config = dict(
    normalize_top_k=True,
    router_noise=0.05,
    init_std_router=0.00716,
    lr_router=0.000716,
    attn_scale=0.177,
    init_std_down=0.00481,
    lr=0.000744,
    final_lr_fraction=0.0,
    batch_tokens=[65536, 131072, 196608],
    seq_len=1024,
    dataset='wikipedia_en',
)
Below are experts of layer 7 (counted from 0) of a mixture-of-experts language model. Rows are named router (the router's row for the expert), down (a neuron's output weights, with its number) and show model dimensions 160-319. Each number is 50 + 10 x the weight over its row's rms, rounded and kept within 0 to 99.
After each expert's rows: "raises" lists some tokens whose logits its average output raises strongly, later layers aside. This comes from a sample of Wikipedia text that the model never trained on.

# expert 25
router:46 44 41 57 33 69 54 44 57 39 53 53 43 45 38 50 35 33 55 59 57 48 51 40 55 50 47 36 56 30 72 33 56 59 57 52 44 48 66 72 52 50 74 51 40 58 47 43 67 44 62 41 38 45 48 47 50 16 49 48 49 35 46 48 27 63 71 54 48 62 47 43 46 40 25 55 48 33 58 40 37 64 38 42 39 51 64 46 63 45 58 59 52 55 41 38 51 37 65 38 60 47 58 36 66 65 56 58 56 61 55 55 59 49 60 53 50 55 52 52 43 48 53 61 53 61 47 52 61 54 62 55 45 57 55 39 60 46 57 38 58 51 58 34 53 54 48 24 46 41 48 56 37 39 25 45 64 43 57 77
down0:69 40 65 41 33 40 56 57 56 58 59 40 49 58 58 43 34 54 43 34 55 50 50 36 70 54 65 59 69 49 53 43 62 48 47 66 58 46 42 52 34 49 68 52 36 45 31 31 40 58 63 44 35 52 46 55 49 49 40 43 47 32 57 52 66 41 54 62 35 42 34 72 50 46 43 48 42 27 60 74 47 53 50 46 62 45 30 45 48 58 36 55 42 38 57 55 62 45 39 55 40 63 38 50 67 54 50 48 56 49 38 52 62 59 56 65 47 34 55 47 47 51 45 39 40 45 52 53 55 45 48 59 54 65 45 50 47 60 32 58 46 51 50 69 54 55 56 34 54 49 59 49 41 56 41 75 50 54 45 41
raises: "m", "ter", "d"

# expert 1
router:48 55 54 55 32 64 53 41 60 38 49 59 78 76 40 61 71 40 44 61 56 43 54 55 56 58 53 48 48 34 47 47 58 64 65 53 47 35 89 61 59 31 51 51 42 50 46 30 61 34 54 40 54 45 72 62 49 00 56 49 42 46 48 45 48 64 67 52 51 57 56 53 58 53 41 50 51 37 53 39 37 59 44 52 42 54 62 63 36 36 42 45 66 63 46 37 50 43 53 35 40 55 42 29 64 42 34 60 57 45 60 42 54 58 57 53 49 25 46 46 49 48 46 53 39 40 54 50 64 57 60 41 47 57 58 53 61 46 51 37 37 53 55 45 65 69 33 43 61 87 57 54 52 53 40 47 49 43 68 59
down0:51 34 47 43 49 33 53 49 60 55 42 55 45 67 34 49 49 65 46 49 58 44 46 58 36 42 38 45 62 31 37 39 46 62 59 55 48 60 46 52 54 48 19 42 40 36 58 50 56 50 58 41 53 60 41 55 50 54 62 34 40 52 48 58 42 45 21 40 74 52 46 52 43 40 55 45 42 41 32 47 57 48 54 51 60 47 69 58 52 62 66 58 41 44 35 53 52 48 39 55 60 52 60 54 40 58 54 48 53 59 55 47 60 46 38 44 55 65 40 51 47 41 43 57 40 48 39 55 53 49 68 40 52 37 50 57 48 47 40 56 66 50 69 45 67 73 54 42 44 59 34 58 63 43 68 53 52 55 52 60
raises: " ", " and", "-", ",", "s", " in"

# expert 20
router:47 52 24 56 49 57 65 45 47 48 42 61 58 58 61 38 63 46 46 64 69 37 65 60 59 56 55 49 49 44 63 37 40 60 63 48 38 30 51 73 43 32 60 58 48 59 37 34 60 30 55 34 41 52 60 49 46 36 68 43 44 48 51 62 27 62 49 47 45 49 57 45 46 46 58 56 56 39 62 40 44 63 44 51 41 47 53 54 44 39 38 44 66 50 62 49 54 30 62 41 43 56 60 07 67 58 43 54 48 51 60 45 51 58 59 62 65 50 40 64 72 38 41 53 40 58 56 46 61 54 36 47 32 49 73 46 39 54 48 42 44 46 36 47 48 69 55 49 56 40 34 51 40 38 63 49 61 38 46 59
down0:53 58 57 43 45 59 43 61 48 37 38 36 43 40 54 39 46 43 54 65 48 47 49 55 57 59 46 50 48 56 69 37 52 49 57 50 39 34 55 65 41 77 43 57 61 66 47 39 46 52 45 57 68 37 62 47 42 55 34 67 62 24 38 52 56 37 47 46 36 36 38 37 55 49 53 55 51 65 38 49 43 41 46 30 38 61 39 51 53 35 56 55 60 55 44 50 38 58 50 42 79 72 37 40 54 45 41 45 36 50 50 56 46 69 43 42 62 39 61 53 58 65 53 49 42 51 35 39 43 71 55 35 61 61 52 60 44 37 64 56 48 45 48 58 47 36 43 53 69 78 52 40 43 43 59 55 43 48 58 56
raises: "ever", "2", "1", "le", "9", "3"

# expert 18
router:47 47 38 38 40 57 56 56 53 28 38 52 50 66 38 45 44 38 45 60 59 39 51 53 53 52 65 52 46 54 51 39 64 51 59 44 54 61 85 51 47 27 57 71 43 55 21 42 57 47 46 34 34 45 69 46 51 37 58 35 57 45 42 49 44 66 64 56 43 57 75 54 53 27 52 48 50 42 43 48 48 48 36 48 56 52 60 57 32 33 39 64 64 41 65 47 42 37 56 40 45 64 37 55 63 58 55 60 67 56 68 58 47 57 54 56 39 45 45 53 56 42 37 69 50 38 56 45 46 55 51 60 48 58 53 53 46 52 57 53 46 34 59 37 72 55 37 41 45 83 47 49 36 36 36 55 46 59 44 45
down0:64 54 43 39 68 64 34 60 36 54 51 31 54 48 64 55 42 39 52 52 44 56 53 50 44 49 46 72 69 49 58 61 52 63 49 25 38 60 34 56 48 41 62 49 36 39 38 43 66 65 51 48 54 52 55 47 51 60 48 39 52 63 39 49 50 39 44 56 57 51 56 39 50 30 51 33 53 42 47 63 55 30 57 52 44 66 59 51 63 52 48 48 52 45 46 61 60 33 61 41 17 46 46 42 63 67 52 45 58 36 49 37 60 23 47 46 62 45 52 69 30 47 52 49 51 30 52 69 43 60 76 45 59 53 48 54 59 48 48 64 50 56 50 31 53 34 31 59 37 47 41 49 48 35 41 45 61 63 46 58
raises: " ", " and", " in", ",", "-"

# expert 24
router:57 57 44 49 33 62 77 46 63 36 52 58 49 59 44 45 47 31 43 53 49 37 62 45 49 57 62 44 66 36 69 51 50 71 54 57 45 59 80 61 50 54 81 50 45 55 49 33 57 40 53 48 35 57 52 41 44 09 41 42 38 43 41 57 21 56 55 38 50 47 49 39 42 54 34 59 44 43 56 37 43 48 50 36 49 52 49 45 41 43 39 51 56 62 51 43 51 49 67 35 53 44 55 26 69 41 43 64 53 58 62 66 45 41 72 61 50 33 45 57 65 51 33 60 49 46 42 63 53 57 50 59 41 54 55 42 73 50 58 47 43 51 54 39 69 57 47 37 50 53 55 50 50 42 39 43 48 55 70 67
down0:57 63 55 43 47 51 33 30 57 37 50 49 52 12 53 69 56 37 36 49 43 55 55 57 52 43 54 47 50 63 40 27 43 50 59 47 49 57 45 34 57 37 42 34 68 44 41 58 52 49 54 56 56 47 39 43 61 58 43 37 44 53 53 40 54 51 54 52 52 49 57 52 65 41 56 50 60 68 38 52 32 53 42 57 63 43 34 49 66 74 43 45 49 57 45 54 51 51 63 53 57 49 36 60 46 33 47 44 49 53 53 29 45 67 33 60 64 40 40 62 53 41 59 38 53 51 47 48 54 49 52 63 53 53 57 47 43 49 63 51 44 51 57 62 47 53 42 57 72 60 51 47 38 61 36 63 57 48 30 47
raises: ".", " and", "—"

# expert 28
router:54 57 24 48 39 68 57 49 53 37 40 60 43 50 46 42 57 46 31 58 62 48 72 51 58 53 45 39 49 38 52 48 60 54 62 49 47 65 57 58 51 36 69 68 39 40 46 42 60 54 69 33 52 61 55 49 40 25 59 53 60 53 54 46 40 58 57 51 61 73 64 34 75 49 29 52 40 41 42 48 49 45 43 29 43 56 40 65 36 35 40 51 54 46 54 35 38 48 51 47 45 56 47 35 64 56 50 60 59 67 55 57 52 53 49 44 38 42 39 53 58 47 40 44 34 42 36 45 55 62 57 53 44 58 40 40 49 56 55 51 55 49 35 36 55 65 38 51 60 65 48 48 36 58 48 29 45 53 56 54
down0:62 33 35 34 42 57 51 40 57 54 56 47 62 27 46 37 48 43 54 45 55 56 49 52 52 43 50 19 60 43 42 44 49 46 49 44 71 45 45 56 50 54 84 49 46 42 50 57 53 46 47 60 39 47 34 44 39 49 51 57 41 53 35 64 47 45 56 49 46 38 50 49 49 41 45 46 43 74 49 66 63 27 42 60 49 47 37 42 54 71 55 44 50 39 58 35 59 51 41 55 57 48 52 46 53 68 45 47 44 27 50 47 58 30 66 47 43 48 35 56 55 51 45 24 45 63 47 46 47 65 52 61 42 52 56 66 41 37 51 43 65 44 52 60 41 34 48 61 53 47 46 57 57 43 52 33 40 53 36 50
raises: "s", " ", " and", "er", ",", "i"

# expert 8
router:45 65 38 68 42 69 56 42 66 46 51 66 55 46 47 23 57 35 39 52 71 52 63 48 59 55 53 46 53 49 55 47 41 71 53 49 48 45 58 66 46 55 55 42 46 56 33 35 47 52 74 21 56 60 78 39 36 40 49 38 47 37 60 54 36 53 53 55 58 63 56 39 53 59 47 53 51 46 65 62 65 58 55 36 46 49 49 50 47 42 48 40 55 61 49 43 43 34 43 47 50 49 54 43 61 56 42 58 64 58 44 42 43 60 62 55 54 41 36 43 54 53 39 50 47 44 42 52 45 42 60 34 31 56 54 45 46 49 53 46 46 57 51 31 52 61 45 53 49 70 31 66 45 42 61 53 51 35 60 42
down0:41 48 60 59 44 40 51 51 41 55 53 34 62 35 45 29 53 49 52 70 45 49 60 51 56 54 64 41 38 47 74 37 54 56 52 74 56 59 30 46 64 57 47 55 39 53 55 54 57 39 52 54 31 51 56 53 43 65 57 30 70 40 49 52 63 58 48 54 29 42 50 54 58 45 53 56 64 48 52 53 48 47 50 55 53 40 38 36 47 42 67 42 34 58 31 59 52 41 53 66 45 29 42 35 45 54 56 57 46 41 62 43 42 72 49 65 68 54 53 64 47 50 51 36 42 50 36 63 52 60 52 52 71 38 47 48 65 51 61 46 61 42 54 58 61 44 39 55 61 46 43 41 54 26 36 44 48 48 60 28
raises: " to", " in", " ", " on", " at", ","

# expert 12
router:59 53 34 45 48 65 47 58 52 47 42 62 57 74 45 47 57 45 57 53 64 41 69 38 59 53 70 34 58 58 49 46 43 71 45 47 47 55 65 63 48 38 92 44 58 51 44 41 48 41 52 54 34 60 64 51 38 37 51 44 44 39 48 47 34 54 55 50 63 58 47 31 49 49 41 48 49 42 50 44 54 50 54 42 72 58 49 58 49 42 34 40 44 53 46 43 64 31 60 50 58 46 51 54 58 38 41 75 37 52 66 61 47 57 42 67 52 42 40 55 52 50 48 64 52 35 65 45 49 61 54 42 46 47 56 55 57 49 46 43 48 44 41 47 53 54 38 58 50 81 44 50 50 48 37 43 51 57 61 53
down0:46 46 46 41 60 41 50 59 43 69 53 46 55 64 38 36 39 51 49 32 43 44 40 41 69 57 57 53 53 45 50 64 55 48 43 52 56 34 57 54 58 46 57 54 51 57 60 50 38 73 64 39 50 40 48 39 23 48 33 58 55 68 46 34 59 55 42 69 44 70 49 41 31 63 35 49 65 27 47 48 46 49 55 36 39 64 57 44 44 39 46 59 42 52 51 57 39 38 45 38 53 64 57 57 44 42 71 70 42 39 45 57 57 35 34 56 66 47 43 52 76 35 53 76 66 25 51 58 73 59 43 64 44 61 47 41 50 18 64 50 46 43 42 49 42 58 44 46 49 47 55 54 53 47 50 49 41 56 50 55
raises: "ev", "-", "3", "1", "2", "4"

# expert 2
router:55 62 49 54 43 66 54 40 60 36 45 59 64 71 46 56 63 56 45 47 56 44 60 46 52 56 56 39 55 37 49 41 61 68 53 57 47 53 87 68 47 30 57 44 35 60 40 36 64 29 64 30 55 58 59 54 44 05 68 36 51 34 39 42 46 63 64 54 63 53 51 56 67 54 38 53 50 44 53 39 46 54 44 39 46 50 52 63 45 40 43 59 56 57 57 43 46 48 54 24 46 52 33 40 61 42 34 62 57 44 62 48 57 46 66 56 47 42 36 57 54 62 54 49 52 46 46 48 45 54 59 39 45 64 57 43 53 55 53 38 55 53 56 35 61 78 30 25 69 67 50 63 53 48 46 48 45 43 54 55
down0:67 49 55 50 49 55 65 40 55 60 54 60 64 42 56 49 41 56 49 49 54 59 37 31 38 20 52 55 52 61 49 44 53 65 59 37 48 52 44 58 43 58 61 42 45 52 59 65 60 56 66 60 33 57 71 43 49 47 53 39 51 44 46 44 48 43 68 63 57 47 57 55 43 57 54 61 38 52 68 60 57 50 45 50 57 36 42 52 54 54 48 53 43 42 50 59 46 49 56 52 55 30 34 43 46 39 37 43 61 49 48 50 56 43 39 48 50 44 64 35 47 41 37 41 54 53 33 55 40 47 32 55 49 47 50 50 46 51 52 53 57 53 29 38 50 43 59 47 58 57 56 51 57 43 45 47 52 56 38 65
raises: " ", ",", " in", "s", " and", " of"

# expert 11
router:49 46 23 56 45 60 70 52 56 33 29 52 45 68 42 32 51 36 42 45 49 43 56 45 52 73 55 46 61 44 67 53 46 56 39 58 51 50 59 59 43 31 53 66 43 51 54 20 49 42 53 33 33 54 63 42 39 28 47 52 38 48 52 60 24 58 61 41 37 56 56 42 41 54 43 51 45 36 63 41 46 60 43 52 58 56 50 56 36 43 52 41 73 52 61 41 46 39 66 38 60 49 51 23 53 55 38 55 60 43 34 63 39 43 71 48 40 44 36 61 44 45 42 63 48 54 53 54 46 46 56 44 52 54 48 56 72 42 56 20 47 49 55 39 51 67 47 48 52 49 33 66 53 36 57 44 63 43 52 60
down0:47 50 60 38 55 47 52 56 46 57 58 58 43 57 55 63 46 53 44 59 55 49 54 50 48 53 64 48 53 48 51 62 60 47 36 48 33 47 59 43 57 46 50 52 58 44 48 40 34 62 52 47 35 56 50 56 67 38 58 61 33 68 53 46 45 44 60 55 46 38 37 46 55 42 61 62 47 57 45 53 55 26 64 49 41 62 48 60 59 42 56 60 64 43 68 55 44 17 23 55 51 59 42 52 55 46 39 51 46 46 45 53 31 35 49 47 58 57 49 41 41 60 51 61 67 54 40 51 44 61 32 52 57 46 48 64 60 51 46 40 59 46 46 38 68 71 25 49 40 62 54 40 50 48 61 40 34 47 49 62
raises: "ological", "as", "ag", "ach", "ally", "ograph"